{"n_experts": 64, "experts_per_token": 4, "routed_scale": 6.91, "balance_loss": 0.00297, "norm_place": "out", "lr": 0.00798, "decay_shape": "linear", "final_lr_fraction": 0.05, "steps": 11644}
Below are experts of layer 8 (counted from 0) of a mixture-of-experts language model. Rows are named router (the router's row for the expert), gate (a neuron's input weights, with its number), up (a neuron's input weights, with its number) and show model dimensions 0-127. Each number is 128 + 32 x the weight over its row's rms, rounded and kept within 0 to 255. Numbers have three digits each.
After each expert's rows: a language model's description of what the expert responds to; "comes after" lists some tokens at least twice as common just before its tokens as in all text. This comes from a sample of Wikipedia text that the model never trained on. Tokens count by the router's weight.

# expert 29
router:165149109140132079150182120143080149109172158181158088089085142180117101096132056174137102052097148100143103124114156126092121130177147104189110147101097050122175112147151114115137171093117156097200175038073097038126094141129175190135137129157069121097144124109098108212083114125172075095100082117096132165117159123144136075189135123079109132152174094135104165130088078114150109186096
gate0:111099100159086136118146104175133112108174156128153167047090120127131127211080099158210115169100123123140036129118159148118080107136149109167155079108149087103101075116166095108147078114138129139141093104147155150153103159193136179105111122133084070104161137162156163111158118135088145137202102089153155118126114147119130147139193157131146138109149062155126160122130107100091080131130
up0:134166135198133147118137087172157098114145166061136083132140118099135154158154126125084127141163169084124138144178215180160190096127141115130059139149088129186143141174092143139168127147165089172115149113134173134104132114194109144112161148180130122153107149117182103121059140121138183226154157086162152149112128113116095075173122161102151117101152166197115159061113088116115173138158
What it handles: Digit two. The digit 2 opening years, ranges, subscripts and codes, such as 2012, 21–24, Na2, B2, plus a few nouns like development and section.
comes after: " ", "–", " (", "^{", "_{", " ."

# expert 16
router:101087133185105098176110145115119093115101203087181146108120105153078172162116104147148098075128122127110128167119119158049158131109137127127099088119130102168132131175201113066160137130125157107141180129073110129125136158140144114159091098122114113125121169103134150148071085109141099137118105088105145090124168125145148129170125124125075164132084065123138167154104092082146115157163
gate0:167129093081091157161134102097153146141033137142126170139171149102128105148078152146193113109141107052124131097112117180158113087131158101118108108136102123110088106108127111106107112112113114117141130094096081133153158147120095154099119123141105128166079085142150070134111108074165131146110142154155185147158112117142150147127134138103143092115143138129167140100086121164108152202127
up0:146189077171117133117160153066146153137113148148084126142137103133182101070139063104148109107148113122145185116105166082054157167111102151110115095066166160156174109071201106130157161126138145120088174129099169133077117101106137110104096098128138070114157122100132070134193096126156103115170113151115126115135155129164041172162114141144098133159093081184138065139131160099164127099110
What it handles: Place and nationality names. Country, state and city names and nationality adjectives, like York, London, States, American, Moscow, often after in or commas.
comes after: ",", " in", " New", " United", " the", " of"

# expert 48
router:169078078176107082176146186163148058106149119133151113146111148183136156142161129135111083127133170134093132094141073134119167123105090140160141151119118112135105126132145104103145137087142189181099155132175091064143128111064098078108109116093115098075124111164117190147125109075155153105117166134096192123110160094167198113165110107093118085096122089154106130145189083103092069106091
gate0:157132113181088117197112120103157090171110102102153116136120153127150124123117096127105132130145159144102143144130161146096179140128138114115144097123188119143124058154117117149210157089139144089145148083191154123134121128179088139167110129071156143124115153166183157100105153145120145137128108171132187161132052138164099123161103148136181112111139162137134158199166204056018145055127
up0:117131144123112185119106121105056119062170145138184140161168143127041114145171134158148150146070180157140133122172138111151131094068113157159114094115146114087134078173122115094140044107063090143111155126165134149088175121105065150140090062174096142120114122120162163113089158146183171147113106043182105163117099089126060094128102143137109139113154126103145119135137192140112069098091
What it handles: Infobox field labels. Labels and separators in infobox or identifier lists, such as Time zone:, Coordinates, Rural District, Available structures, ″N.
comes after: "-", "\n", ")\n", " Total", ":", " •"

# expert 6
router:134078125170114129105176170203112152094060160117159109123122172117122093149128124144189090118101151125065079110125096129075164130139140126129152115138129116148158135085177080123098193136148159105153167085080098155132107162175144097114115143077121157061154148140167167109049112097143122163135104143095115145124165127087111112175122133091182190136108058122105148120105152130165142117171
gate0:135101086105137082106086077117129162131099168093137116089171175128071155147064141069117071111117128157093121148182156115087117080148141119118106149098111132199125161154128119103127019105179136109148159113158095196034125144187128158140097164167119122111087111070181113160140129097125177120134127153180180113140155107089092171107113143082119178078086140132135139086126127093122120073137
up0:082151082160106093152113114051074113147158085098180186079158134101158166113107123109106168106123169139128144107126131086113160134142156146146163121165124234111151155121121140165096139110159116126121105118107088121087107152139156139152130107156137105109088156132146152148077121040044148124150165155136168076104114172133165122149155126157093125087136084129134138184155141186090121148203
What it handles: Determiners and possessives. The and possessive determiners (his, their, its, her) right after a preposition, as in of the, until his retirement.
comes after: " of", " in", " to", " at", " for", " on"

# expert 38
router:176123119140148107162166135163126086124137096156154114066135116127066141151076089118154133099174174111124118146121172119121150157081164162147135122153095068187174098104151138134103126095113173059151152191132084081184123164124095141163117144116129082103161164105158081112104123150165131153053097114143119108067131096142169119154135117107124143079118098113128134120119105115107109139168
gate4:107138139062146119154136190172073128088127172132114118158152081149100135089061127111109054044160136156187132089178165089102135160153184152081147166139143140091089143130105150050112126111155089061107150140060117164132135105100162080140180094149150122107136108168143119146104111088106145145150154167134106100138138090142121162143102130114136112146146080133109122115124119150118143134137
up4:129066112080115135101122110127141172128077112128094113162161050092143168132177070105104168092134139179109163116151154157108162163054147119128113211133165134187130075111140122096099187135146092160115146186159115124080131163153108124181111132167107091119145136069166128093119189093175158115148113115064134109166151106046132136130141170129130179131100132114137147047128093107140166128185
What it handles: Empty or dash table cells. Space or dash tokens that start a table cell after a pipe, before numbers or blanks, like | 10.73, | —, −, °W, Nominated.
comes after: " |", "|", ";", ":", " /", "°N"

# expert 10
router:155142167149122140135153144150100110106083188166132077080096120126106134110157088160197181086139151086107113152102109137051117118141138134097113087104100133142132094157120092152132194094089165117149162147111097156157154108108160205098125136114116130136130154128165207126115172155153118121162115129084124099096173177120174138164188127081107141108171117157151157113099104109153087185133
gate0:089122160157126142174116110159148145071108112123082117182136103103110096173162121140110152119152114113104166097122141154190125135078125146099162124099158139157100140122116108134120122083106184141145128116083123121118121160075134177122052140158123177127098182151087140145130107135122124191081113153176180176079068111104095127130068194060108090138186119080111113115120204150133180056131
up0:089145120131111170128142111136161105110118152110155150114158159123087137107121165176184142180142176115139144134170139159114155089103132173154176116140128116176100148178140111162134104141126127177158122157144102133207185153117101138116131111111119206162112135134102135071117106076144150097123074116154161130130129143152118151148134087143142178135102141139135123098136131127083096168161
What it handles: Passive participles after be. Past participles and predicate adjectives right after was, is, were or be, such as born, located, known, released, removed.
comes after: " was", " is", " were", " be", " are", " been"

# expert 49
router:131104152142128144132163168197097088116100154137127082101103146160092119163126138110144064101119160063069112090149107157105133131138128149151141103142107096168159136136190105122098112126182175070135199160061121099202154173180081149119101099156130117067125100143120140178129144080116096130095047087150109113156125124102143133126150170128096189111148168138074136175058084091104086160150
gate0:106169165062109093105102125124055122181111126145143125165090067131097100104149064161109119105110110117101101137190176163112131138128121170095163147173154078147122037170144136052154152162095141116131144134100141102125101176093118118151183143130130052163137225112169132078084090210117070148115133127124163145115083130109091140142179101177140091122113084150075112122151165147100123082200
up0:086132098125184155116117140127174124128119195122117136147144109110176177173172107098130145061147199191133105133111082109130142112098125101123145141148118106115146139097145117126094164169135112144123172103150148126092141166165120083139062119098126131137132136090162124127200130144082153097046122110130128134147114151149130095153037144091118179147119114154130203105077085119103155162137
What it handles: Abstract nouns after determiners. Abstract nouns following the, his, their or a, often followed by of or to, such as role, position, way, intention, success, debut.
comes after: " the", " a", " his", "'s", " their", " its"

# expert 11
router:132067112142118178186137236148095101078168166130198072102111171184112109136139107144153061119117156099094120157119125120037154106109142166155088069089128098162122092151141074101117148091152153089139168165114077119189157107104139147123098150124126085112160136134140174157076117110124159140116090098128159052140127125125120126100141189139090150133120133141069150115103137101117111152100
gate0:118074149086134122160153193066121136107135145144122105120100125122139036070199017162127100123138119113152102093105105165069129116046147137084123100104091142113088160108120151107128152122090136121142101077065138131138148076212142072130135127128106118110106174157142126142097147114094079150192130158153153141115127123091138122156101127128076100159146125130150129210133089166158125123156
up0:137174151133129061111126149132132113087159102143118114163173119175118199173090161112164143120174159176134140074137092141107107102111154149112107119103133200122169095087170109170072135146109087134098112125163118116163143165168149155123145146093098092166132138157151144099191120077104137156149090087123138147159084163155159144157111146099134123071173147103150195127141094093187095081100
What it handles: Action verbs after subject. Main verbs, and words inside verb phrases, describing what a person did or undertook in biographies, such as began, made his debut, entered, conduct.
comes after: " to", " he", " and", " He", " also", " who"

# expert 28
router:147106154154148144155126124127074022130022117104131129126130101164069118139136089130094131125106126101110104104121093096093170137155099135150147121086123078153125134158126080074099114046188164150151154137111106100144114144113112169126093085127148111134160138117141121167110105088101106111126081116065147039124161209191158117167104190111093157161146066172087155157097142149167112163176
gate0:106118118154172100110153153084129094100072163143112092116127161106108136177125161147169168100088183108089123172161070122160130096097124117106186177171110137129095171142109112117159111113168201153137101065139181140135156076104067140126153143130135091103099102100126184152149144163116050154162164122086072122117089145159184101077104153117106135147097160137172160108110140081154150147132
up0:122142143129122163190091159132096139062145127163129116123158126148184138107148130121186150116134113186091100197136115156182182067116151094121134102116062113108101136142142141071137154154153124072221133112177159117135122102131170122195137121141083104128186137194148130127153144148118109111144122123113075148135132116086142159131137139074122159043133100146113114154060142065142125171134
What it handles: Adjectives and derivational suffixes. Adjectives like national, political, military, social, and word-final suffixes such as -ic, -al, -ive, -ical, -ative, plus hyphens.
comes after: " of", " and", " the", " a", "\n", "=="

# expert 35
router:154086085170133139092155174141101161101099057152110123074073195157069097149130102169166086111115169098066096124138113169132169096091146117135113102096111095128102166098146070138123132163097158130186161148097109133173079135113101188160137116135162123114140137127098148138104162123165119107115100105161174089124172179102160110165143113124165156180128114126100102141128170095084138151110
gate0:139146073133191113138101133080168116120115152134146141149170122177129106114115152211143126130183140128141125132181140127169132113102130100159119136158129175116132127141196154095116108135142134090091170140107151193136127109114166115152120045105173117123107139174097134162124168138122155179179105179124168098101091185163114201133136130070166139109077087053128082191148099107147075109144
up0:118113120144112122109116158155087083091114189113138041111155117159108112190209155133171130107175174068130150140156060116143098184065120166146128132117161128152126173153146072108064189092109090108165166130099082155118183131111125137122120045118152143145123079137142145102102121130118144170143162150118078179120143127094132114090183153113146102101142077134117095142169138121078086088158
What it handles: Sentence subjects. Pronoun or name subjects right before the verb, and auxiliaries has, had, have, such as he, she, it, who, Ramsey served.
comes after: ".", ",", " The", " that", " which", " where"

# expert 61
router:158056103171129069178133145197126119137106119164170143069093109129082147115126066124143147121181092155101140114123141106086166146153113178125100140101126093165092138132123135109161123133175144170134134136136071153134083153094120122124146078121152103100080133124154106129118112117174122099103120113132135106122141096112187096087156120129104105145100098119130122131137042154130104136142
gate4:161140097097115128160106173130100201154119150097089110081145145099074143111113105119145088104135098188094147152098146109083110146135128053129156045149109143162144115160116109120097088170112148138049178057143083147131096161145115164101138074089107173128091165073138128121159143164135072138141148124105183134178115138159133165127142199113102084156143153108107139205110087203165143110126
up4:117127163140126166124096127131150142137076098130120151150132136108151174067137148130168178175057145171095104154139108117113097132144157117092135120082167143121042118156111104136123127146104155079116100138145155123152155150147146098137137122171172137151090116184118151126121157156167118122105143136100125168110128064110167124141111113129110195118095066122147117119147083100105128164135
What it handles: Headings and list openers. Heading markers ==, ===, list dashes and line-initial words like In, Personal, History, plus family-name pieces in taxonomy boxes like Tach-in-idae.
comes after: ".\n\n", "\n", "\n\n", " |\n\n", ".", "=="

# expert 58
router:137055093160121160141163171131106081153069120127136143103123130173128146168114084127147086077125166099116110142179082134061206114132099175092105109102128084177182113173125091085102137115106182123168122168063135087127131139151133134146073073111126121066156122161149145140083130079163099128086153125099145109170200155143140118179107197129150178153116072182111156120128103130186081219097
gate0:162066147148085113109111125102088079103093084108164178121159187140141104131128148124172126072148151153099131128120146236057214096090136128128191109110151128118146101138162095109107123132120120087131112078103190130068132129079108123076174112066140167123119114151159110192088149137138093120144160159115101086166087105108106164104210146203103153155222130127172119129104086118143119157135
up0:131150108151146150086126153068119214153108118051159137111188126104181171182101125158177104118101070107122111108146101135123152127147099098091162145157059113171207142118075102106093107089135122138130145159156081101138141141160093168112160141083064108133109095124085137091115148110105147083125165086164154162146043069156115099099048149145167100139132138057090119049151153143216184123150
What it handles: Place-name openers and year digits. The digit 1 opening years like 1980s, and first words of proper names, such as New, Mount, Royal, Fort, Lower, Middle.
comes after: " ", " the", " of", " (", "–", " in"

# expert 7
router:136051149106168137187166098189105125095092161170167073129089158174103147146120083129154129164097187104117108097192110153080145134146172142079101132158118084167144176155129125109133123095169162097126147185072090109209117158148099126121101097137119128092154151106110092115106102095182104165128133111129120140178169077135166079170125134135048141107160144075123140133162082100121131142080
gate0:079153157156131125197128114152166071117089110120149117083121164107137159150125142091173113105154147093147138145209107149070168115127043123085138126060166077168131088101123119108123147142156165108165072138139185160167170112149123092177080125152120115098157154144167110177167150096079069131137159097175084085077157125145123176133090144143108115140154156118134061139127107101066128126168
up0:140097140080141064163135107125152106129093161149138055134156108131154092135158093155210136112115128170172067133135091079098144143175137155163091113165095153074166169160160148134106105109115119110113186101099169140149109104133163117133150161082205119157203093076098072107118132128141162158129138142031113112146154144138084092107140158146146104077185073151103133120146126124123172141105
What it handles: Table header words. Column-header and infobox field words in tables and heading lines, such as Votes, Year, Title, Notes, Image, History, JPL.
comes after: "==", " |", " the", "===", "|", "-"

# expert 32
router:099077140144162136160145129096037154129133148157152126096083117192103172146107088141138128072084152077076089109104117151114159159115100177081095135122095075180138090170174054116116168124156164081100192120057130110129100134128107158154071098087076124060138155127145180171114138129125112139141057115072139122134167136148184153159119169083147161109103128138079159142130099132153117129116
gate0:126119112143040108100113133084165122186126143117129170215104112158130071175172124114121100109153114063181164097102153140100148154133195129132128102088168113127143105139092143101155101148106106105119175123079143108151148147086119128129121174152151106158067144080122081128162098092113187118078149133154060131168093109103106117146154055160145124176126144130090153139134123122104166061077
up0:127175143129149146111112163130203145153142101104106116156187147135091080115099168080141139152116137083108131096110144139095143083152123071124136076158148105138155129121089107093137144130101101138190158161137153112134180149103178114121070158141195160136085085181136108116172124163147085145097123129108098160165099140097160206139142105162120104114122151123073181111133195071151091083078
What it handles: Indefinite articles, adjectives. The articles a and an plus the quantity or descriptive adjectives after them, such as large, several, small, various, expensive, custom-built.
comes after: " a", " as", " is", " an", " with", " in"

# expert 62
router:255128060185141085172133201177113081138099166079134118103110175137112135187171124131147100105125158061154107117080118148103132175158103090121126112140078143108143107172137144093112102083168121061099179130094119132162102135146112143093133149097172120074133133164063139146070185036112057168128108131103132116175135113090151147090157126106118150137122079162128159123132124110125052135145
gate4:093174089134066129111159122089141111153150125080134101161120131166096136079145090122153122117099090118147140111105106129175135124147177115158089102131126120103201148201134129134172151150143183190118084146150158127133150076157108132097164158111206081174089138132095115147097093157201154071146083121097113131130138121118125119125136152149073098162154082120072095141088105122123141153107
up4:114129115099168115160125096146118122156102143114114129087168158143164135080109130180202192075178151090143161113171110164093136123130103148121134097140158110118116107145164117091139116109130152167061097106105102123055139079184093131185110098174143100123106126100165153134091089093092106130097150140102085149146134133156164137068164084131164099133127156097153155068167114157150142135140
What it handles: Digits inside numbers. Middle digits and decimal points, colons, degree and prime marks within years, times, measurements and coordinates, e.g. 1:38:27, 3.60, 1986.
comes after: "1", "3", "4", "5", "7", "6"

# expert 34
router:106088139164132108128099180201143142125154135136133111117111147178144164142116075186154023126110119095099149159126140145129144122103120163140049089145098096211121147142124128157118128129128145136092160133099074119067161152096117124132087122105115108102124140098082103090127148059166119123079109092091132098138131128144165107156168089073071127156097078111128225122121114127146143147088
gate0:129135115109118136104087098136122102128157069115075077114094155154131133114138012094112114098186134113080168163108141090152136104190118143150114144093094099150065123096162198075184130161122117160161163112132153076186155119152117114145112073209140123097168153156168163177111195115139164156133133098137089164116100109140100097093130145077076146134165067132145146155171166197151098108104
up0:201104132112157159154082128131107133146175121196126110114153115093138133142114116101106179112109192074108072090147117100114172111195122185109188143077188165185152109099112158142165105081128136102148123146119094184166105129091054110125126109185154147111165116147096120095113173132059119187125153137074138108055168133137103131097138154151127109123162134104134120107115124161120154094173
What it handles: Capital letters in acronyms. Single capitals and capital pairs inside acronyms and codes, like CIL, ERL, MF, FW, DF, mostly in parentheses or tables.
comes after: " |", " (", "C", ";", " C", "|"

# expert 42
router:150090109121127113122143187108105088110110138114156043082081100176165129140136100125169097084155159086060111149144120150058147100109136142167089066133095094175117171156109030076145096084175189070126153192080079100141111164146135129162093174110143138094166158119112123175122109064170125107072096121103089102143196116105160079152146178133106184126135101133090201132095121165110102134134
gate0:093094133118169127168109108128121176089119244125057139190091127085115136147145143088173156157154130135114186068121141179109061139118146114149112098083125136160127111140150129115161130131124158089158103149156149146173175141118115186149121172160074132145074115119110087144117149104157116159163157127104148153102066122129111111102176142178067211150120134144170121102126094108058132131118
up0:121107121109104165132135104135156095129129142134080104092134160110150096183127189128105097161170126174084096104066100126137116153057141167133211113110176182118142091114154144130144091132164116154151146176142092087063211086083156141162167119098162102139127186040141160179113146140089117074119188097135071140126080178150159128102105142088074150145114122094168151127158082077118093134166
What it handles: Plural and field nouns. Content nouns and suffix endings for groups, fields and roles, like members, music, physics, children, -ization, biologist.
comes after: " of", " and", " for", " in", " other", " public"

# expert 45
router:147090096198109113126126157123091120113113140131175093093113165148118129077086088099127117140154098101107111129125112105158173164140074184113091127127139091154090143088168119145107152114175127127138203173122119104136084104071127124098114113093115098122146112117116192163138180101148135108152116128117201141160166149204122127163169140159145174145148127133113169130079119113116147127082
gate0:140123143117105145193138152116132151066061103171095098170129069134157160070058111056127147107062160152127111116175124117138127103166078096099082187118136113108093110144166121141068154137063160141076136116142084055093111177097104121166108108134168074187130160142136173190169093157148135151082137140157155166121164147129159108121147103095144142119108106167112174120145115134089115084195
up0:129128117090084161119115126139218220107115178109116081108174106120157116103085097140102141122178154106095080166094169101154093116148125102151045171162089158090101134084156134091042081148097182149130180179157115067074139154129104140154147139096132117156161100144196183105163129165104126144153132148198143123134163102134103171140089129156138118154100128119077186134041117130104098107150
What it handles: Numbers and number words. Digits in codes, measurements, ISBNs and table figures, plus spelled-out counts such as two, three, Four, several, Twenty.
comes after: " ", "1", "2", ".", "3", "4"

# expert 57
router:095061110155133080130155180132083120105094171148157095121063169103062166165131067135096133095096178122096103122138107170120145135117155156164136103123068126167145115164128072091156130068129210120175198128092122124138150172161076177165111098119114088083119098173083144116108185078131131164125110111157106150197197136056162152134106153125107137184184085148109140127078084114136155139138
gate0:070104125128082109115139154101121154140146144160119151118090076043114136093122143120123077144159120124119200026147149114094198167116126102124115104122165151166132121164105092129091176107103168107135181141177183132126126133125109097108174097125081146109070137118111110074156173108071123130133155107099130149152117159124029161080136150108126194127120165111093175148089120078135156123112
up0:095088221086108115121109123170146152089132176112119154138197126134196109123114198177179127072167129152163150151136118168108119177110094122129140146140111094079151130105087165098175114099091186157132122120121131153175171140142164068195127093133123111083124157078185087097144095156139075157138163156193148143146139154161178070091117094147136160147131074120104161122175114094121130135123
What it handles: Time-period nouns. Nouns for time spans or events after the/a/first, such as years, season, day, period, week, plus death and number.
comes after: " the", " a", " in", " first", " his", " on"

# expert 63
router:133097115169085163135165188165094131122133074103129150100123160191125120107098112147170082157151136071137129147056170133087165126117117093076124114113138127164127084141132086115106145110120165123173193198078125159130066137138099056126056109132087109103126112118081163140121080085121176168164082094099109105170131138138134160116124132039142126100131144169113163116137074096091156111194
gate0:196173078114158130136034169158127113186141078137154127075089130165165075143094163086143121116144092101152176149156115144159188099148087132115164130080135152114134115111102160100119197124120058127122176154161164135193075160134133141121150103102142138106132078121096062138145128119134080182093120112087099101163116079060148160190156095106147111134117130113156106135087121093180128101148
up0:114124135161157149182106075108113119110113118152116106171132134133124146196105178130156143162194153103104127157120139194099132189110141145141139109097131136066137159132122107154109093112117139093099105125132131149121090128170100104180087097095111092131124080103160154184161165088097138116128150085150076145147148177195110152189126085166153126138097088128134136097161170099081159207089
What it handles: Units and compass words. Measurement units, percent signs and direction words after numbers, such as km, ft, %, million, °N, North, South.
comes after: "0", "5", "7", "8", "6", "4"

# expert 44
router:127090106179082122140130186142122087105095116134154060112086143166090073170096072098143093141081180131111114140121115138074105189137140119126154103132108097140122089113161106128116168130155139126093145142104135116145132132154143145118120121121110105105118201172146169127078137126174115191119133153074158133138145089128174121128168116112084120195095093148163144053096088056122117095124
gate0:070186105169140129060097142110127158181131167138140120130095149131123134166112106122144096149186215144155092094153092104151133154155111122191089103142126194078146151169125103184116163140139110069131156148133116189105122126102175142171182194116139090146147173140119080107108123128104161130149108149096107167158141121145132094089111127112087146135160112157082095151097134151131110128190
up0:108089112155205082149103169114113119114150129136145109118059091105102119165108123106073128155082099083147062143136109142091068158118160086106119147096112155116109148145156145145130155103169111150141167114134124189147127117118149096135072152106053104129087100122176161142095175122122106099101113200101130068167130131151066048127150142134102134093106120128165125109164182157141134113132
What it handles: Ordinals and superlatives. Ordinal and ranking words after the, such as first, second, third, only, last, Best, in rankings, charts and population statistics.
comes after: " the", "|", " in", " for", " |\n", " most"

# expert 59
router:107083148170135126126162143163110106129108173192137100166102117202123076069140113181165087043120156088131119131122064151152118129159103199136098101152079126202202090107124092135138126065142132089089130105101137094158127142158110177121117126129070128129186111164155166182103093087086102128080096111141109122089090141135177103144135140059089112174075086125114139072111115061105082069145
gate0:076087133046077130136189107123141192152111139123104083111163133118138104133107151133162118177175091127151085091088157099155106110160140127106161139133107105116171125190175107131072157113082099073113148108082072066125079164143080181088079120069154144117173096155147147093074164154161098177122084111150154139117174131159166120150135160112138094064147121119143089148093124131185138138140
up0:089148107141115162120110166065138138150116130184166102085163099073115147108105120135133122141087107146110146073188141184150130146105079156122144089136166122117108066128116153141079092169129173125138165078141181135140150105119135111090163151149136086070089142116064097085130120092159133092118162122164125152100132127110143062136161150123112108163134007149058150026131071165124083065182
What it handles: Spaces and mid-word pieces. Bare space tokens in tables and numbers, plus middle syllables of long Latin-derived words, such as co-er-ced, de-gen-eration, Re-ele-cción.
comes after: "|", ",", " in", " C", " \"", " F"

# expert 41
router:133075101097101123101181181093098086067070090127111141110075088168087112143123146126155130071128179137139068100152118091091154125146105148123078124128131128162105152120129141122145103138073171128141157161118108125147155141153166127111054143069092115087166157155151160135116127068123112168093116094132085130144117178144167134094117161122059089133087121144120188169138106062075143132177
gate0:099138140131087118131126148134066079112075102092110125118107033104076184116162056102092164155186082139133074155098056126127167123125130072122124121043090158096137137113108124138123124136149152132147147135161171129183098133107084156169135141107134120116129107120130166120065110120091110136091108196155176171144109105095130035095131157158165120115076124151068047127083194144137104143149
up0:139095137179112092093145119111124121145081118180141077126152074134141166125170115085110101086109100104083063110185076099125141096087135127085131073097161124148122156141198112119151126155049078136114119160154173132191150106125088071144136146106103153124140161136126214171115083052082150188100130109114154141110156096109141090146134108140115122162113153179169175133110177150145171155113
What it handles: List and infobox labels. Field labels and dashes opening lines in sports and infobox-style lists, such as League:, Website:, Height, Turnout, Managerial career.
comes after: "-", "\n", "|", " |", "\n\n", " •"

# expert 19
router:165086124156129090126143161127134045106064171149168051077110138188107149167129086155142078107142170081091080163152083147107136118146143113119106100103128139176127151110122093081128087113156172096129153155084120113174134180119103148131108046096137101079193147081081155167080146117152126122105077151127132122170172125115143090145134190116121161178110067143099177111103117104152082192106
gate8:116130073140128122099113095096160149135107144103132092113078167112148101106097143135200105167188156161139124178155101130122138155159130213131142107086155096141165143089142126156140139117103105099174120118143068179140059196104123136160169097138136127136180120065117104123090159130078124151090112133127122185144137197147164126126145087127182109154115173129129162183131115126114105139108
up8:131085131192134058154171187157178127112128111127161080130133170088124149076113118121192128140139068083115143135118145125171148205124138093127197093106139143146165119121189155106115134165177137073148139146153132143159161153110158154113133106213173165122134136116097097179107132194126122111161142128170143158112101159127087134177190109205124217135101075120138171152121136127115126180095
What it handles: Head nouns after determiners. Common nouns following the, a or a possessive, naming things and groups, such as government, village, band, album, station, system.
comes after: " the", " a", " The", "'s", "The", " his"

# expert 26
router:162140122159079113146124160143081129103117183101101106047135166102091124091129047139122140134133087084090099157140135121095134146126128123109100114124117107116134162076154074102071117112110163084166183102102105093146133116098130196088133136117099126164149135170132180124095121082175114135126102122117156168153154156145125125164161140149107140126136164141123144162110092147061036081158
gate0:117144083142114107057126132168136133153118080083117132094152082131122095170101180178147149111106163109088165116122078128141079091138143201092135122126196180145104128131171122053149102123122136108143156132165167133089078153127135132136098143154119101156123133121125090149150119122113133127159125066076137111084145144108117160125113109115115096115160143170125127106121159166106116100130
up0:150125113123097125131113154087201154143127172158145126150140061133222196153113144163124146182117071138125130105147091178091099128098086176105157102117091090089190119133161130137128094082132133132187161131150112088100101065117123160122119116080152104133078140173170082092112151095168125085143082131173131177133143126167087139148092193086167091115175130146131144140079121119123139077123
What it handles: Dates and day numbers. Month names and the leading digit of days, years and table numbers, e.g. 1 October, July 31, (1997–, 11 days.
comes after: " ", " on", " (", " October", " July", " April"

# expert 2
router:136011092158107108149159167201138121156132158175142151094122129150119183176153111095162125076099098088095111099050124125094115165154125145123146137116110094187126151053109123098114133068104185152116173133059087123104079119151138146084106128085102111074119180089139197119132080096121132120120114151110147105081118116171185168165150127103140159158150089134136161130160104144166166091144
gate0:130125197135082149127146102175111135115133109127095158087152104147115107040106140081138111133083154153084112148110139161101124125139107095144181161117160148129117092126108131121120123135156199150125104088113086144104108127124117143136147110107150143121131105104095161127153152131120081105133113117188138080122108078170109122112152068115096136156120141186165124129062134109085090070116
up0:143119185099095184139188099116134086126132089162078176117167152095124120048113138073132141134139151111101147157150104106166123117145098112162113107124113101122109119123138127115087130168098235124138165149131172150169123085148188140159125108138113113160128072059134127075103181184155181064122163199144132117125132116138108137061138104165075158138128152126173146158120162110138129109176
What it handles: Table cell separators. Pipe and semicolon separators opening or splitting cells in tables and lists, such as | at row starts, ; in race results, list dashes.
comes after: " |\n", "0", ")", "\n", " —", "3"

# expert 53
router:161179096207116165139116154127095126100105101133168086102143167125089136158121085098120147112109140103114095154079082156116143121138131107077091115119140116173174104094145061152076210130144141145175124098085100118140091173155159085120140068093120128036195201116127147091066109123117101152105101141079158089129195150132155089153135136139098166167088063141123123088153096098136126114095
gate0:157123074124161106177119145110123051139113121099089211177143116156099077130145076120062130133152156128128130105123103107116161146113143085132091090079160112087136153100139091177097131142153148077120169114060129119115159129155126175073134076132138160158100163107157133118120089139070045138147127138170112212125137107109135147089107161074125098096091133124110194088106141111140151128136
up0:131083093081113031172119099064114129180128133120098090085099094160150133125106066117109109090115075074128125147119152200123125115102105148097094123152135133149105105099088084136136142197159128117123146102174128124076130128132126130138156157056114120148160154153096133127135151126145066152113142133170124156122158152121076143089128132132101098039131153123132132101112090162088168087160
What it handles: The and nationality adjectives. The article the and The, and nationality or group adjectives after it, such as American, Russian, Soviet, Safavid, his.
comes after: " the", ".", " of", ",", ".\n\n", " The"

# expert 51
router:178114110156098109153155125128129176098062151128130088145098133153050143110128091128123089093168113096084046136123121155162142113067137159163118100113087140175116170118140056129130128141192196114157142194072081170159167163140105160148096106111158144096128111163122125136101130105170111100098094129115126140126193137096139116165205157068125151106183111126137107115091075089091149096120
gate0:122195196150133167122120110097168088117108158188110148086120076115148177081157176156151184119103156081126127137125086140088117142094133107117151135123104155135130131078116132089122150144151193136130193109167197166108142128107082187166154122151158124132203149151166105151067168081169119093094148108116128133160149131000082122110142145155122105164175092161120137203149171131125181144110
up0:151115124100107149124109185154156131151171115121085200110200137068122054149097120130146104114097066190140128140064109089040151135102095114138125150168115053118122139122078088142140154133128138162120087107064143184131110153169153072130140146105127135062115155141092166153129125111127096151120167153173100109150136143101182082120191090125186109094169150120146128114108100122093166100191
What it handles: Months, years, adverb endings. Month names and final year digits in dates, such as July, 198(2), plus -ately/-ly adverb endings like fortun(ately), historically.
comes after: "1", "0", "2", "8", "9", "7"

# expert 8
router:131157076153045114171151156178120123133074200089184113072082064143121075147144059098168128096150133113080101144060108120102115053103134170199130138163125121154173119144125147089145105141120157092133170152085096138108158185110167157118134164072127112105130217093136134148097088078173107131133086148122129133113150108133161111093172088126108141142117124193105142116169095083137087125148
gate0:142108117120051153143107142138053102143093155208113083093100170075140130106138134143139149116084126196077124166132139117107152110140138117092133126167136151170152148140103141120115184103167084139129138158152115137144131144154137116154125043121078094161093184149126184100159162175142143114106152103148126099123171111061144067112130124099106145113118108126149138144099133167096160112022
up0:124182165154153096120099089102160152179153111182164140113095131170122142136118112092135098114085169072122133126100159095112092118172129150106094127140137110074100140131106102117087164147057098136113115115123126181161099146102104154118084136171134091155137108137151165133116118150087166140118169156117087140130135052131125092107072070073089109147104115109134113122128159156156121127123
What it handles: Opening brackets, symbols. Opening parentheses and brackets, dashes, slashes, prime and math marks inside chemical names, coordinates, formulas and birth-date asides, like (1909–.
comes after: "\n", " in", "\"", "3", "4", "6"